Weights of a small mixture-of-experts language model, trained from scratch on English Wikipedia: a softmax router.
Below are experts of layer 8 (counted from 0) of a mixture-of-experts language model. Rows are named router (the router's row for the expert), gate (a neuron's input weights, with its number), up (a neuron's input weights, with its number), down (a neuron's output weights, with its number) and show model dimensions 0-191. Each number is 500 + 50 x the weight over its row's rms, rounded and kept within 0 to 999. Numbers have three digits each.
Before each expert's rows: "gets" lists some tokens that make up at least twice as much of what it gets as of all text. This comes from a sample of Wikipedia text that the model never trained on. Tokens count by the router's weight.

# expert 18
gets: " to", " of", " for", " with", " on", " by"
router:418540441534423539571583511478526510473511542571608487448613500494500549484481499513635493472542546530545550521451482401535534405530463524511497511570532397517598488521556470459446482497423538530457383445536459505543509580529543474456483523505493555445478552498544532474431470535512586442511457514564470488556488504544552542484464388415558475533449420524521427439502458495443519498446527519583481544499443538462438429449501507491473587492486525433518361469441403385545463488503459481426417458536437395550527444484475475518550422514490484520542585502476465488508500614435499507
gate0:491433501587524577468583522485524431580508537445517487555524432472497577541420483484487461527504513511544428521530610605455472492522462588424488460544557464527492462517467481461486433519478445387409466527617457563452524495543462511447492545495544546477469495435502550415448484516521476506539588563596537512529501488451485557443566528596564454448515429500445565460459464439540505639505474503413573544466533531461437566525498436447500423496406462484503514423462474430512457521504502546482462468591508573500549577423559470592530491452486397610555477420496583469499511464522544502
up0:449559421407340508459486528555451596422480540500468564514460499483516436452498531550445552440447492466412480500575466489613462579451438471562498538540591525495443503541499501497572542464537512557513553522472601585501475581562473521549502456479464505538523557549494518544483553618491530504476450534415573461446473464497443406518515567393446482562552517467553429494547558502471520452524537472632521492473404534499496510494534554551499476478571494487495572521507420500502455506548528400522603549348461495528499474523534512459517469461495473454435469608501398522474478515460508537
down0:453483419543556417454479567487526465512496505495573438482483494537434554541437464544517479465482490497498492383472455543424457490494534519509484449535441463480514530450485537487535463484516403467482532438471455585588508394543538480476471587552550572496441395424487500457477469444545514525567564476524466426587473502378538569502570377594534421457456463390493561456487578399459559575482519545550500443463549451547478470408377460449534464570453445475478572525490516541484414511405475472526486569529495520525514520498527557555508529546569486481592516481468594453563563554463533463
gate1:537537421424545564572482532473554479535461528532379548607424548497486495507535511469472448500525454530482562419486581551498407485543502583430532578521530521492498488455510546415475475492551478491489458497509413488450577416517531441495535510532515482511432424448480538591471459528542442579487541553548502522527448493462471477544397383501507485508575486585559550511460517540595526527476467533535443492504416451522547427423580483489479388480495451539585548500492495408600473448588515498511660554457503478509486529482547450545548516430541548569520558419462424456455532488597461552
up1:541432542498548507530365453408499442523497561540396522573472471435557429472545456521520491433595497500442476506480579438538542486500501526479494586546538472459497535419476540438545478484424531457469461524467472488501558429611546501518545570509486462566426484461515495551528469524478472551529504478486442518536473465442483427528427387587550558463533557589530512571565514506569467447521520553534476492510445472545531414486556475489557491537596449488551634562512518482544450525563544496509640616501495459534487462555549510539521588504471465568564559478459431473586577551610501558
down1:505538450606593495398475569555419590474465600493532428474549499458526433537480517569487484477460536497494488442535472567517500509475459498487476453543515582533460476555460603590461417550528445480453556522512585517489454445574485506475531531485480507503446474533609485508555523410439530448480552483495547536481564561581410504621469509482593553475454463536445490554476468578542474487479479467505501509423542407499605522500449444468373530515502583552520522482500486523420450488526559561589566461437554544525502522494397507481431446487561492412467495472418498500543350474480472554
gate2:498481515420491521493547562571576475532452532435539462433592482412513458513477550481540534413566502579408412524507552477377479429499556556465480489461514466577537496582502464470491457462451523615549574475546579460464537437471533550462526468509515445472425478517473550601550454429444481493445404552454473462508568542528481518438496612619474581561343527519422451503532522455493424555505462432413495512450492479446524556516477497378469493483437467517466443537479478552435497493465599462466441519556527472524465518531538403538477456443476545567493445445488507539485510549525462529
up2:499438564435467526455470591552540527555460446478570571419501468591379472411459528562506562484518532557465448463444503458533486480518500491461536519501473482532491556519524580527500368505540437480469518449553521549438450477448469498491551505478538546454433373423497482589430540516496490468528519519534479509391463586419463485471453539546547510529449587542444647604506427531473499448551477474395558563476566452499495529503490536487554405527489493450415517497541453509423399513462530479553471457508678475492475534490486518570448542533479457566476444503452477594530504498448481488
down2:523467502512533491519509500465452492493562512519426472559441503466545636537431485579571455553491474440427491445543561527432520461535418465444489526505508486463486553550436556570493599470523533541390483443488379463468429501480443529492488475510443401445492587517494530457555433492552493460580497537416571451479513468505524444603564457449568500491528459473555482375497548492497558544532508467511480429516547445536436475592478524534499560576563589486470578522578558431558490499507475421456537572611477546445374506465534502429502570480491486452430518456404537440397463490491477482
gate3:483509462565521535553555489625513600584442510439462512492496456482476614446433537518545459538536524443507452454530503482554447506476386541597495559507440484496519572474467573491483491494546461457394531480581555475490520491520430436548482512460482605492448519513556464494422507504537537430511536584539550472537481489451480537526495500431431457471494538536448568498473531478567499462410527521471438609504464501528485475422499500519415498468561457448453495520531508485530464521498539431520511524492524545425565559524543250587415469428456489524436430482532514472514516650490519459
up3:470520502465474450475398514423496419443481472501541547514456578399512431584527462543469559475473514538495465508485458478551502473473579557402494488476561566494598437519517500523509530476475430495562447506472521618487444387561516545424522490447406425511519541540456497521455474380522439478481440508431542574386502517585541446435547523602491568550535447496568439475562500580445519508539536535507580469486493548564538456510450449544583533445516533490457525455417419436457492494516530473546520517501508392502547527451459677463508451535511546465586539529540464536522419451544521515
down3:508426434605568464476476539538511492382406500571460595530524501469412561457515491491549533505491505477528513396609504520496560579443452578567454607482581497465436497434506379538505488500547559383481544477465523492462505370483538431476497574537488421565560481498545442463571486483551530507470519405506484525569487568503339516484443527492512578505445497574470520499595536501482479464525444517480450564432474520592455442471448481473480533486552552517590422468502586544537467485425493447536441538482401528468527441463448501477529473508470521550510513494434469519494523503465598508
gate4:570436544425561477455410538487483486552468490558506497471470547486526411460491440462456541577423562529553506435534506469380512510534592508544513468545531485604632472535464478461442525528449541461459507439486545563488431441509501563560539482496524468492419507514534538507504540532531534467573547420558503438512535466494492473515471610576542484488562499570440441604618550442546495453538522538405653498435573505522419561501472474480549472502489463495527545538511517550412485502424588585452492445507475507381471453483539474420483502498535423479543533495439563494521539445624449470
up4:511504500502464582575514543549528490466528414488493543462524482607533548556497466459530603511497484475568548503437496489574512436450490510478453497560512507477469473520510470530540466528465547520482404486529423526547524573498559480394514531455449514570631492483487516496474454474504457452521570572616423532556470416440454561491477525459469442464484459525549485459548424570466446554491547553586441603491452415546497429473396468484451488542551515490556467449434501486545552511487468450430443489493590473565560498523375570531460523471393501450518437544619450367498532587469595550
down4:533510483417499637517499393447601491522537556500464480542465557499404538425507527488588484442494501487478508457526483505539460530554447503503530501509484454520374443465496549477532549520406424537467470516511499534437491572467407487575504512560476484483439476538413533561538457518572425570418518465506518536487531475553494499506462453426484491474557513476456418545487448453533481436560403509508387480443465538477519562570555564458545496455542434476468485464545468598542539515486472507593522555524437569553447467579466327444549487539416487552574522537542456602497456469578405547
gate5:524527502543434531510498525510452532441460458477493522456449526432564514457476557448460535530493550500560492504473437520459435490479503436519450498508515578517463442422536519602467530452522634475603522435484493476521496488507510515431501559509506506593496593439461558493453479508437421472542526490475564522492512481484574528402549523486528522519568548540390447506505537510549529553403579540585505496484487462485423423484565462501624478533506522484470590485447469498475552518602532423403533539625568588587479534597559373496457422423521568488436551506503495466449494585509364514
up5:493501453439547445445497470482574503514485539547505518555500492556443537477502568499532502434454507483427388533510549526577526517529449485532532585488519460399484488556567510503563556562488425599405425499549547538488469440556458466569486495496504453511495453523455415533525504550605606469496444484585414478475520564495467486492433544514494576433384436481583574525523480460509520408529543485389468497463494534553601575484504469573407539521506420532481547468521486469533479501413490488587428522406507472463538483481507601507567538549488438599499481445452424506549424484412620460
down5:463518557474450477489476482461529497480539552456540571561572408537476500566514480457402509536494626530451593604480442462414544619513546617499437526546534550400495478523512417525516570530537497493506483421543466556465523611532493457555477390615474496482472448522399455479449456428464487494431394535521441430496492429546465462503472522492424495455465519523479527497521549492534530487428483517492593540510458513496520441531584581456510549397576567590489477427555482484483543478464513506526413535452539491510489527561546587507426438480516547478599541426559473565504494490581524501
gate6:536522504488547499507528426542506552508444602427499464508511508543515486524520466486445480492507474518529526447381534562459479622466570587542521524536479433499531441590480443507550573544513550547553548471555469543447411506470458519438470502463498459597548451516549485480514495508589477547514580589394480474514531409559537454431497499456435496524576477448492438489536500507560508436513536433490496541497499450515423386604466504474472571501534489536468487468505433555447535483502461501422468494486502448376584385468458357484534513441505575495539590648436516592470505462406521539
up6:536525511554534439534470454522537488438449515449546474494504429446526464578519484475474398507592510457451470395464543498372393577429567508501516531448441463525576497529523550536454502512447533498478566386596455478578482473452493557475488545516480508514538402481524475405534526526488524525478553501410500442541517433560516540487461405519587392513507494588591469426513455516566472423485498511408493385501452542511452424531492507508431532501532547540473528411448484566479537463487511556469483458555505414436592433449434541490542452392526568595516531484544496511398502446451526549
down6:573592568469519581429509543523490553521487555488586568516503438475477506515580519428503492477485574550404476504558491490480557529501480487525530534498476427540468433487452466465377493456540601545504547474488460517472420463519498505502406434523459532449555642381551547458477452451478486560548561499560549537460395426527587482516392469404461559453554473407458512499486527534521439522518518520529606479437517515519390469470409500546505522495495552511538462446469522470464659577453487509423551430454507541517494525467444479520463507520566513476539464399422509487524455520416451553
gate7:430533465457482541552483447542514389488503421534500499586490455474461500556525547501477452465507526545450550447529404457433506528535483519492472564516444612565518598477458500425536548523477531527520485487463580446524487558488473468599409461450494602541421470406425474554462470544506528535436513491491472466567475488368473567502528605521547442494518508444470523520435504483477491559534477505436559454576447600513525519510549475453584456431471497544538504652591532476508476508415539581455531445575525476461539583498503506467401521472498564608619478506450547480419457451441542473
up7:480533464475528576565486471586527414426510483458515498597548500500471477509497612470514519538493538583489519612475463407455498463589464439533496529434556589500627590488465499451553581503455478623493466409567647507499495444531450407477443473423441470552436486466468490500449512538497476539478504504461442509483536425473465544522502597563429444561472566457550486562494513436519495533530509515471498458500527517502586479501549497492586435452495536450474436527552463524560532529539547546436564467463512549386571457488542490509411503506459513669525513484411509480463467515465546579
down7:570509575561426464432571446561522462551384511523505548389559511447555520574419493518556547514534463529475508437552465463497473479484476423549547487513537466431444486529459392550466531524442534552468475531569562501531573556549540486439495546514520529536501543503545490435552560483470482508545488556435567520483724541533610490473437452500487579520499538548502517567467399530485473430489496450573528564566525488556444525416476476478365560558537433603491515454462496450577517474551499468462458551474432549525510448529582477530513495528538499427410471492537475482418520501545486453
gate8:529470589504583640556457537527498480587503525468623490523459540506427406489521491434514519514452552496484543490423478456479566495551465461536496602441545539518624545531558445504512454506559428430409472473457512466582497514503423597539472576548560446494467505517453489493588410562401547435547520445494444551495494576600512506477478501530428501511448478479521503405479429458537525443549488519445486449497450589435574542501540443552455578480562464539463514492472474516401505652541604537523500533513461549488481504466534507490554531485480532489452537396513515464436520519554588473
up8:549513576482501574586533490592522509473481508470510532507480542524445373494560529457497492502412505518398534449390593446456535426590503447535458566491500505538562509540588403508483408486566485444475434549420431506619513537568401476509454513502563569435492454535442542504501361537522540447544554481489491519512528533511530458572461449435461477493553473452461499466488546604555492485429458600404581474478514571450518519462542416509486564473540483528483542472534439395457494514530559473539469534595482541493518533424518510423562493441505594567479484401495562524459487475506527504
down8:407617394524540503477502490437503475408505520501501605526519536486486469560513540426500531512427536527498463543489514496501507541396472502450480539503501523557468592638487614494444484558575478519451499473556505423518421444516540471453598558481495536473470467484502522532561598482556528501489492435485434540485519516538411519570382509428522593474523413542546523483554455470611473521550487401562498517504445503616587505481494451536484404532441557521454548402554528512497532472528455549415532418415540541498451482517472547503446454460494476513460495551532440513520385429529397493
gate9:536530501494458489510484502549453423496464497571500564520493499483482501447490501545575491482560524592569492575432505433498470423479448439498429473448447434481479477550552584458565593492494414550449568474465537506498468540468535474522496456394580467530473518472574533489470418557529483496465467467527528515558516495476511412542459484454515463576433540431516524489532452396522416508549476581534499426542516490459501620529541419540584581428426487539493576416594580431449517540460499407547477573459563535566553500474454487445455476462427590486512458556466568508424579370399570530
up9:558486456467426603503474475458456564552486508593627545458401561528492493435472487441501487523446476494532502527561529563445468578468507553555444595477531561549515557526486516510439463467598499449492436509478443463457557518523386532548527520523519403502474479447505473504468502536500552532478546475453560565586449514404551478636502560505547444526489476529499552486587551494548557490511471465506537426423452452448484482590638449572490456420424500555532577508438627483512464456430611541452469467511393579499476573494489457502468505548463467518436431496527529519425508482465453521
down9:548478528564516452387505564523479518495524499475476425518545529489392511467477441457482486443563459431456534463492522555559538493524452462367627503474463543470527478463452538590527516597537460457407468475566489521482479493505498554452503453518487613511536443552421511447597548456416598537505517512467457485526553483518514530584538594496519440428512528424469481532479497304500554506446488452537540462505493584492619410439440501529457502468607454445546508501519516499501597498567409474579581555477498555506439462473455481497545533453495551547450492509483451532524563572506431498
gate10:466412501454644502471578511432484453560449538490512548523465484412450559491507441580441502431476542464556514512533461524481490531466541528540502572428542517466611459421434540468511490482538505494520607444502536376531499480614549552545448551531452397566479558535562409486557521464494500498527518417425508539537441519460483530550631563545444593508552608559601497534502508412462475559487437480523494460424524504455514432549477467538512528499501509450478628463487517496521500586467542490545498449505482459503448526574467392554524558548454445497456525469453424547508526428508440442
up10:514573528454364492518441469538550637446595467506479510501512403583403502538494538447490518489442472490449480469453504506498478473503536509443518474648480471526442559573625485472500439427510467457501524526562472601419505493406492465466577534455508537409564431565473590457486476493479539474484493575493520435443534431510573515464440433492560428535475433438400546506445508623501479470513507523449583581508525447532542488522508558489418433515459540532491455557487515516514494444526479490479499497463491523475467553417510564544509412513570546486565567542593526452493507617464493583
down10:566454436456559563539547427608539519439506488565535465422522511364523475558505507478501498459518439496517546584551411518502500471470520545449463505490507549593492555549471474593499452510585441534516633416517510476533477512527569521612444477601381569422474491510561475485472488518545517550495504453492551518439595460497411500471497527456494507419496450464527612485497522547540523612466499539505568488371463460517542554545518437507432520530556549461478495524518440521437500501518528547543437448472478536537557526534441510516472531629540553512421404503455564588488554490453514592